Weights of a small mixture-of-experts language model, trained from scratch on English Wikipedia: 104M parameters.
Below are experts of layer 3 (counted from 0) of a mixture-of-experts language model. Rows are named router (the router's row for the expert), down (a neuron's output weights, with its number) and show model dimensions 128-191. Each number is 128 + 32 x the weight over its row's rms, rounded and kept within 0 to 255. Numbers have three digits each.
After each expert's rows: a language model's description of what the expert responds to. This comes from a sample of Wikipedia text that the model never trained on.

# expert 33
router:090124154140200094132183167114137127145177122155134196168122111154103143092126129152101107178185133164142103126187119110132163124113128135141107142101116064146134150055103134086138136155161085
down0:133099154142136190142112082118164112156103158178181122056114134124185155076108079189141126056078110143081188135110162110104160156187097140194105068141126140151090161077120143160099144141142161
down1:158120116155119146124049101065072110159129133125159158091152151143197123149099133122116167042152118114121121204104134079165146128090107075115127167126121150133100108126116150124139130090192148
down2:165104099133099065182165149081154170101169154157143117142049097160132153148083144132138191124088125141148138117110168119121126130137091135061084151130126181113195097139141168099117133118067173
down3:060145142111112125135103132144115174103100177111074148183141127106120099111089092051106116125136087156181135124113117150125139115147090109174127154117100117129105109190198116179063119158184179
down4:106155080114133145084088085109171067082113157108122141161192192101166164110097169085109150124129126131055099168185095125165144130154092120124137091091149110096139147099142120119088125070126117
down5:160100091131139115120185095109085126154089116097149105137121184131098174124171172078163180079096086085109107102092118134162163148187156183122100185116145124149102067152104172118124127154164146
What it handles: Possessive pronouns his, their, her, subject He and She, and first or later parts of names in tables, such as John, Fort, Keith.

# expert 25
router:103107113156171127162090103103125126154102053140136119118143132088140143068111135133113104153134106145166167129184140094083109150174142167154089174148140118088087136132117121106147152140103115
down0:157127147142143148139105121148158093086118144171099078092204151147169224169071174155122150153109153162082073128146112117139200109149144137125137096177109086148142056126117153174072149104093124
down1:129108157107140101171165158208127126115136127107075146138120122103174072154130089139162214122144110127112117110153144095127117146087134055081178154129078134178128088133100103151182140126116107
down2:049144152059144041111065115111068104101141135104132166154092128147115207070137134117100161106106128156149152144152095143131088156167139102175151129121153136064124176118177106111176129089123162
down3:153158104145136146191093117161119123114085135135140122170201159125153127191132144067185154172089082121107128150095097140130110167159113124158096173126099143058127148156114122131111104109148159
down4:092126150184089070125132179145096181138122110140096199141139127133066082111182144209145156139140157096094117057106116153077124158101152154099092095111163133105098143090115143167171095124080107
down5:109161115105113110096153116141084080186161098107106117160196153076187030126121111153064148187123146179121185132093151121157151074111115042159132120190129095138133185106120130133121165119135153
What it handles: Closing pieces of names and words ending before spaces, such as -i, -os, -ley, -ama, and single digits ending numbers in tables.

# expert 4
router:125115111145132096172127126141100188112105094181161144140089136079127172112131129142141181188124106197144133118158166077084098090113141128183128156106150156192083142111159097102205151130126120
down0:175133172173201138147123100149158182097144175096168123142103137146126125169121209161096109124103085101122108165179112118124134169113104088117144121112138214102078108104103172122136115112140179
down1:137098069093079109116172065123121105060099089123094114121114102141112123169181116140123136162146168181127143102162124116185137050127067081158130124126101113109107114149118143061211130114138102
down2:136081097157141182138146172124130063079105140138124135118154196070165147173083133153159136113130171085132127147158118096181144130139174125124175153114103145104148135127093145160129080174107123
down3:082112135103148093085090129129146079117143115089103093121157111175163071142123074158150112108160126135162110134109157206136129161066089105125171074116131092097120116116115067131117137129138204
down4:118122137088085121120092194179065092179088102118109133069100157064167103096193153152116115121120137120137132143137152116121159156176091134063134160148168110094154137177087104109127133121116125
down5:124126113160168117108139065142137107176118098119149188108125113070098189077141148122101124149090087144135168164127092124118113161060176145176128148085124150089164135087120095167170126139119090
What it handles: Pipe separators starting a new cell in wiki tables, plus colon and semicolon separators in lists; also stray name pieces like N-ebo-jša.

# expert 50
router:085123119123131096124107110125132167127143112158097137134113160116143140124088112152160105165144079136144104167160099108113108120115146176161106127090199118103132163184105123061129103136149070
down0:147127087176100116113143113060147129168096145112081105137094090160173099068124155065107111105216112076103088069159079120164082153142131102086113163151120121073130146100156148122132109118120122
down1:138091146187081161155146105112120097185104116179092173103193047116164154117108117138174045093129074091110147102191151167093173150081130101173068129180171130095168150134142147118145160152102131
down2:117131125107151070076117157153183154141111141176118138149161109155179121110149168120186114175152109107126124044190116084126146132181161146092123163171147092138128133090192074124115084160129097
down3:119111105139139105133147140162084144189179108110120186113144161129138159104135124116098176140086120106062128223144117084145170123167128097087155157069157131120109120163091145079126159116151173
down4:094155205131086116139119127183102095172121119070088182104125115125142166060178085102086119141144143148143112054182130116063135147066139169110110091118146174135109089117157204169100115170185120
down5:162125131140158120132131067128128106198139158111080097154091093099147124141186120136171117108095138088120106201146101113118133138091086091087163134159154152198140125126156133140134121138121200
What it handles: Small numbers and ordinals in sports and results tables, such as 1, 2, 3, first, two, the st of 1st, and League.

# expert 51
router:123104102145122122159131090180098151113099120118142099098136137127128167086170127148135125164134111196120145113181151113108107118146141152153104183134112155103137138102099098093139114161142088
down0:103124121178143140108115144100098127099172139122140094108181174097204202150092137081079151087099107145124115062165153158166139131089069110196129124143131126091165098140141151105163151104114071
down1:137146170178123060105104113109153118150137114120147133137202113089159167200098131120116126089145092062117094140131130140135133164060150142245111107149135102118201109161159159067128117161152085
down2:126148096144134139121109099119110171186098120144099121102141128174093115134127086114105149109135118146133126082136157116119160137117132146138118152173139115115177097126143100179137119163071130
down3:173105097085160117108125102134124124164144069102116148116174085117124168110157106123167164114134127132121171124108154168111146112160119101131083155178119137183117139132141130121122149148133117
down4:099134122185168102079178120129159102150144128142117127142146113086118139167112125109141124168117127179091154116121125098182052133087139118118090110087140120116188107130141090091182164095131080
down5:124153146196135139111099147077196136116134088131102148064124056078129141113107099154180135153136141069156144166210142139139136160131138135166158128166167100143140129146137149155116160145091184
What it handles: Word-final suffixes such as -ation, -es, -ers, -ments, -ings, and plural nouns like years, games, research in descriptive prose.

# expert 8
router:138113129144192165156214150138153133109155138150122175149100138072088090118155113129153088152132158112105153151150131174141110110121153124167081102133151130148105128143113088130163114136126085
down0:084077168149103113121162140113114130109147147072094090111132092174160138124133164141126098158118113180177108141114109103123105140169145078098153159156121138095116107120117104108092089135164117
down1:159172145176109116122126089186128110207189099084109068139142186046130182145119111099125136127133129138129110089142068117156157136122125111171125171089134207128134059117119166132164126156087096
down2:134119172097102130073152142129188118092140150151104055123127140212139142088096123175132161095121118143133112133124169163143141119188149120179135132135163189138122098102155200125099129098127167
down3:148154140121080115076128114148149134122162057144114169182151167077151107185154167090097118108154080116129086074133111170123111149112136144183112081122152166093127080172192122145126140118102067
down4:100134165116084167163152127133127130125064134147080134129112123101102117154103122153106182106139173096075163116097101154086096118146160160103110091118135106199114160094157103147118129162109079
down5:077133160102120072024161084169093142085177103143084135101124153173126173125170103137146128152122105107106147178096154158186153101126117123126111121124093115143147125125104203090111145114163150
What it handles: Sentence-ending periods and clause-linking words such as that, which, who, but, where, often followed by a new sentence or paragraph.

# expert 40
router:134160078166144121167134157165150130121106135150136162133132151151108149118107095123079088101132124180155145168132193156078129132117138183133144184074079148072075142116170085087128128119091107
down0:156085133138156151181042138034163180109152129145119093060152148156118077106168139150121107128118097123135095149155156122115092124185120142192149141145141165070138104145115098114181123065111082
down1:098174140095064160116088095141183136144142137135127176104154164140150145109165162128094098097130147117090106047110126199164106139082111127103106170124141125117161118118111183144144136038156120
down2:148145070151078139109122175161129194106152128130105046106161178110098121128158109127059115049179140130094128166098203162166106100107188161139143106128107182143174135112139119099106156159128143
down3:088109149129126092086122137178141154147083088126184092149132123073137105137120119081156111143155148073125091105149052119097122140122116174122137124145127133109117094152138158203083093124137098
down4:135078144099149150142118103147165132163154104163125170135172137101158167153088162097114134220142056142089109159079122095106143112139126124101149037174101118097135126103155099126119090143134164
down5:192138135126150155135116122130097134167114103159114062142078167117117098166105076094145156155139178130130114163096112122128073121162134193104165150094149052094135102104105124081143139054144126
What it handles: The articles a and an and words like same, some, another, large, plus mid-word pieces such as Mut-ant, swe-eter.

# expert 39
router:112120147152120125191149117132098115114176139160108155122120152152066142136102134138087167174171159115125097176125154117128125121072144099128141098130157187167131136149151141064129116108118071
down0:090128090157077121068143146165132200073112200180112158144152103155152134124100178146076117126105130132076145148085118102096139143121130135133119168124192130100096190077135163083165114164150078
down1:124172151206138085150099061126119125157126154201153137092179127095141154128155145164127098068098097098143156134144156114082070159079116089122135086098081136124122156100063151145042077100180161
down2:110153183151159117219108105108092119168109101120135109177175176082098115133131122158116157164076074128112097150083089104109120081104138158085131090108088117173138124143105138119116136109128121
down3:138056114072188133142064070157143107108103137125117087156125095102133093093162079208155155081125121114153111132124106172076152159073107139139045097133162159116155146189092115132116133124122156
down4:115125125111103107159146156119074090155156098152083133118110126128113121119127184165194120096113132095171145116158083132106122145220121179128088128195109133111138150088131098136148162130101148
down5:197098132093078154113068099160135115167119123187132121158132063174136074158211141091121096122139141204121088155136144113133136099179087187126136113135106115108187078154154139108090119129098115
What it handles: Words inside song, album and list titles, possessive 's, his, its, her, colons and quote marks, such as Fast, Land, Me.

# expert 21
router:086127124139171112143111133135123171122152151112120098149162118109098092130123096125136118160104133090052121126136086113114104159130149129134094124165129152060145144129142075093123135113105124
down0:095124103162142163147133124082103128138128153160115081151135102135090136137130147128105142124095117168132116130114145208146111114116104115161179169147142161180134149086117098108168128125111116
down1:132113127132128154095148129125127122154112142077163151116093102170129120114184059139233085126163107083149119139083131123098128097155104155081113144116129130157167067065138123145103121085154158
down2:122169163135158150119108127093141093143100131142126144130141149116091129177159090133134124160102155074113158107158104096143124162143146114122074094141105125121156123155100078110065092146142191
down3:141148123128130143134150098104145130126161099115103062128163120204106139090095117138074148101118132127107067190151126068078119186080117135127123132097163175114101129111144134209113097158171164
down4:167172134103117087124154160114090118126119116114147097104117167165113026135066113115095084087130150108120132084141150072158104093144097048166090152132133116128132156097087171156062135122080125
down5:140157141119079121151092137073140029149152139107153143122110130142125058107129151113166153168095145120147175132149119137153122155114120132075156190138160104135105138116109155047108135156114076
What it handles: Standalone numbers in sports tables, statistics and date lists, such as 0, 75, 107, plus due before to and AFC.

# expert 5
router:111160132111134160187100167102126092086063105154128107134144140091086163122110101161088131179139093145122118107155143130105193119138143131155140134162100112173113120097171092100227112121130070
down0:107111120102160077127146134135124183136151100093125148081203121164126090118091143177098047138131049133107081107134100182131111130098112120102155142127101146135166127131120094170131152151125130
down1:116099158127155123137152129121155128140149121125120176167115130170123127144162131122219141134106127125124124164103134153148188076147135107148065175148114148139084115131088111126164096140055090
down2:167139173118121099095085112134232132185106110109077149114116139124124109085143208086149081159173139098104105135158128071124176145100139131058048183147078115145120151135138161098130092137185121
down3:135200136151081149160126183187082077121180082161092076105183099117122139119163109131081146165146150135085138136126063170147167094132129112115110143150167088092120134152107111142160148171137122
down4:120114122116159096144127128105082135133118062166142107144155116108102169142122087156122206191116157160104119154181147174099140113104113144121147152155119055108183122135121111085159131119117130
down5:127156125110105130095143076091121132081143134133137113168127135114146114143123136099151149212161117126154100118161110119052127155136101173189193112176122156118131177116121119148098174088129152
What it handles: Pipe separators between cells in wiki tables of scores, dates and names, plus semicolons in score lists and biography words like born, located, founded.

# expert 48
router:116128135123179129193160084143111097136116146175115160130158137137088137102131137184123104177123143161146149154158152115126073153129146133156101145130126060128103138153163084104143158183151124
down0:148161192114178145134190154127130133119129131128113097145130121064103192161120081177108096137163150110071141146121119110077097116121124089144173082123135100114163100148177119122147103150138115
down1:184161125112087158130114136109134126142068116128124138124128124132118147151124108145121158122140097100181174091151095120134146137117126106143113175105184090087087112070105098141108151191146097
down2:119144165140086114186195149088152066093102143081132145151132113111125173131123087105162130161127190100117144096075110136128115203125160125136142184131166117119055117140141187148115116174143074
down3:140118109057080138085184082139062112086139181116117162067094167086147114207115169119119081114154168071116122089178084160175144187126139120157141113128128075073130122121153145104016118144123202
down4:160123113094077175127167133108109176049163074142098077129160115148159110129150127077139202145110059109144091179107133109108159060111201143177126114138144164114147089154123104159142129090121208
down5:136166110131095105213103137099156146117153194167173169108148130116136234063128183102126154117096169132133138188107137122092160148154130065133127096103148141129156137116139106085097120138138134
What it handles: Sentence-ending periods, commas and slashes in figures, percent signs and thousands, as in 2007. or 50.8/km² or 2,996.

# expert 34
router:081121107110182110153155131166085160103164102146138149142150117165106163142118102113142100255151161178083107138125127124116139162128123126160102125116090117090136130130117101115171087132119153
down0:104122115130102122095177112159178197149124134086147113192118148118070121121115112115149071106104111124075130075167165166096134164033087127173126140139137133116087088114137115137116166143125145
down1:156125124198171143166177136136143115156174151118097135146124149082110140137123125135101159137091190168124122113096147161113136106122173104163129096115123104078142150106189115154128149145151123
down2:103116138117087099079156102108132113173093060157077081176145142133135187122164153150100155135125137073152147103175097099188126110138097138127138104113133187132140107098138116140135056174182117
down3:143088126120164094182181051126162132127164070153156088133117080107119117129140082098202093119096145175083062180140106118140185088156141120148140156059107128108110145128066130171082154132118160
down4:122131130082143098105093167133132173140054146095069140156143179088121102107105099139109142128105096154076099123133078098115144116115122073149107136139182124111128113160163047054140134100129144
down5:195111147068089174139143127140216113076110161179149121164105068074134122096158173096136154157155134156134131069103154194079150122146148154095127099129118229069113137099150157135180113171094128
What it handles: First names and opening pieces of proper names, such as Michael, Thomas, Mar-, Tar-antino, Bran-ham, plus section-heading equals signs.

# expert 35
router:093149127136183069180202104137122140137145139159150125140109108144115161125121129101168126155136110136092152095186110129168151049066140155113129117156142164129141090141175114060170178110146092
down0:167103214101136084178106134068147174117128134126131116126114177128142092086104098074097106179184116087121109199145173101154113115160156171101119093101139127119145146185089114171094166090102103
down1:087125164139144130143069153120111055144199131102148119123114135067164175099116162143175166151182107144134106162098170105071164105055131090143123182134140194112130112145116138113113139116094117
down2:159188131128151115188126084122103155141148079109143113046146140152107166087138100168157130167131101133175107140128140134107069112086124061169052115155117124061150190119151186107152120106122099
down3:194158094119149195175100069135092097162134066107095071167173159136159189140143092140177160119119097106115131141118100063090130193131135188162067164131134123154141142084139171115131080120138099
down4:097228121064111096108056123154118106095211078116105151086151134094073101108146144146173160128132149108158091092092121178134053096139157111177140139136159141127097145168118150173070092142144101
down5:144196105161109167098142134127163133115132149132143113160140162096131146118126115069086088107160153191119137156075126100127104113103120154089108107107140114152149098088111144066176184139196145
What it handles: Section heading markers like == and ===, blank table cells, decimal points, quotes and colons, plus "Supreme" in court names.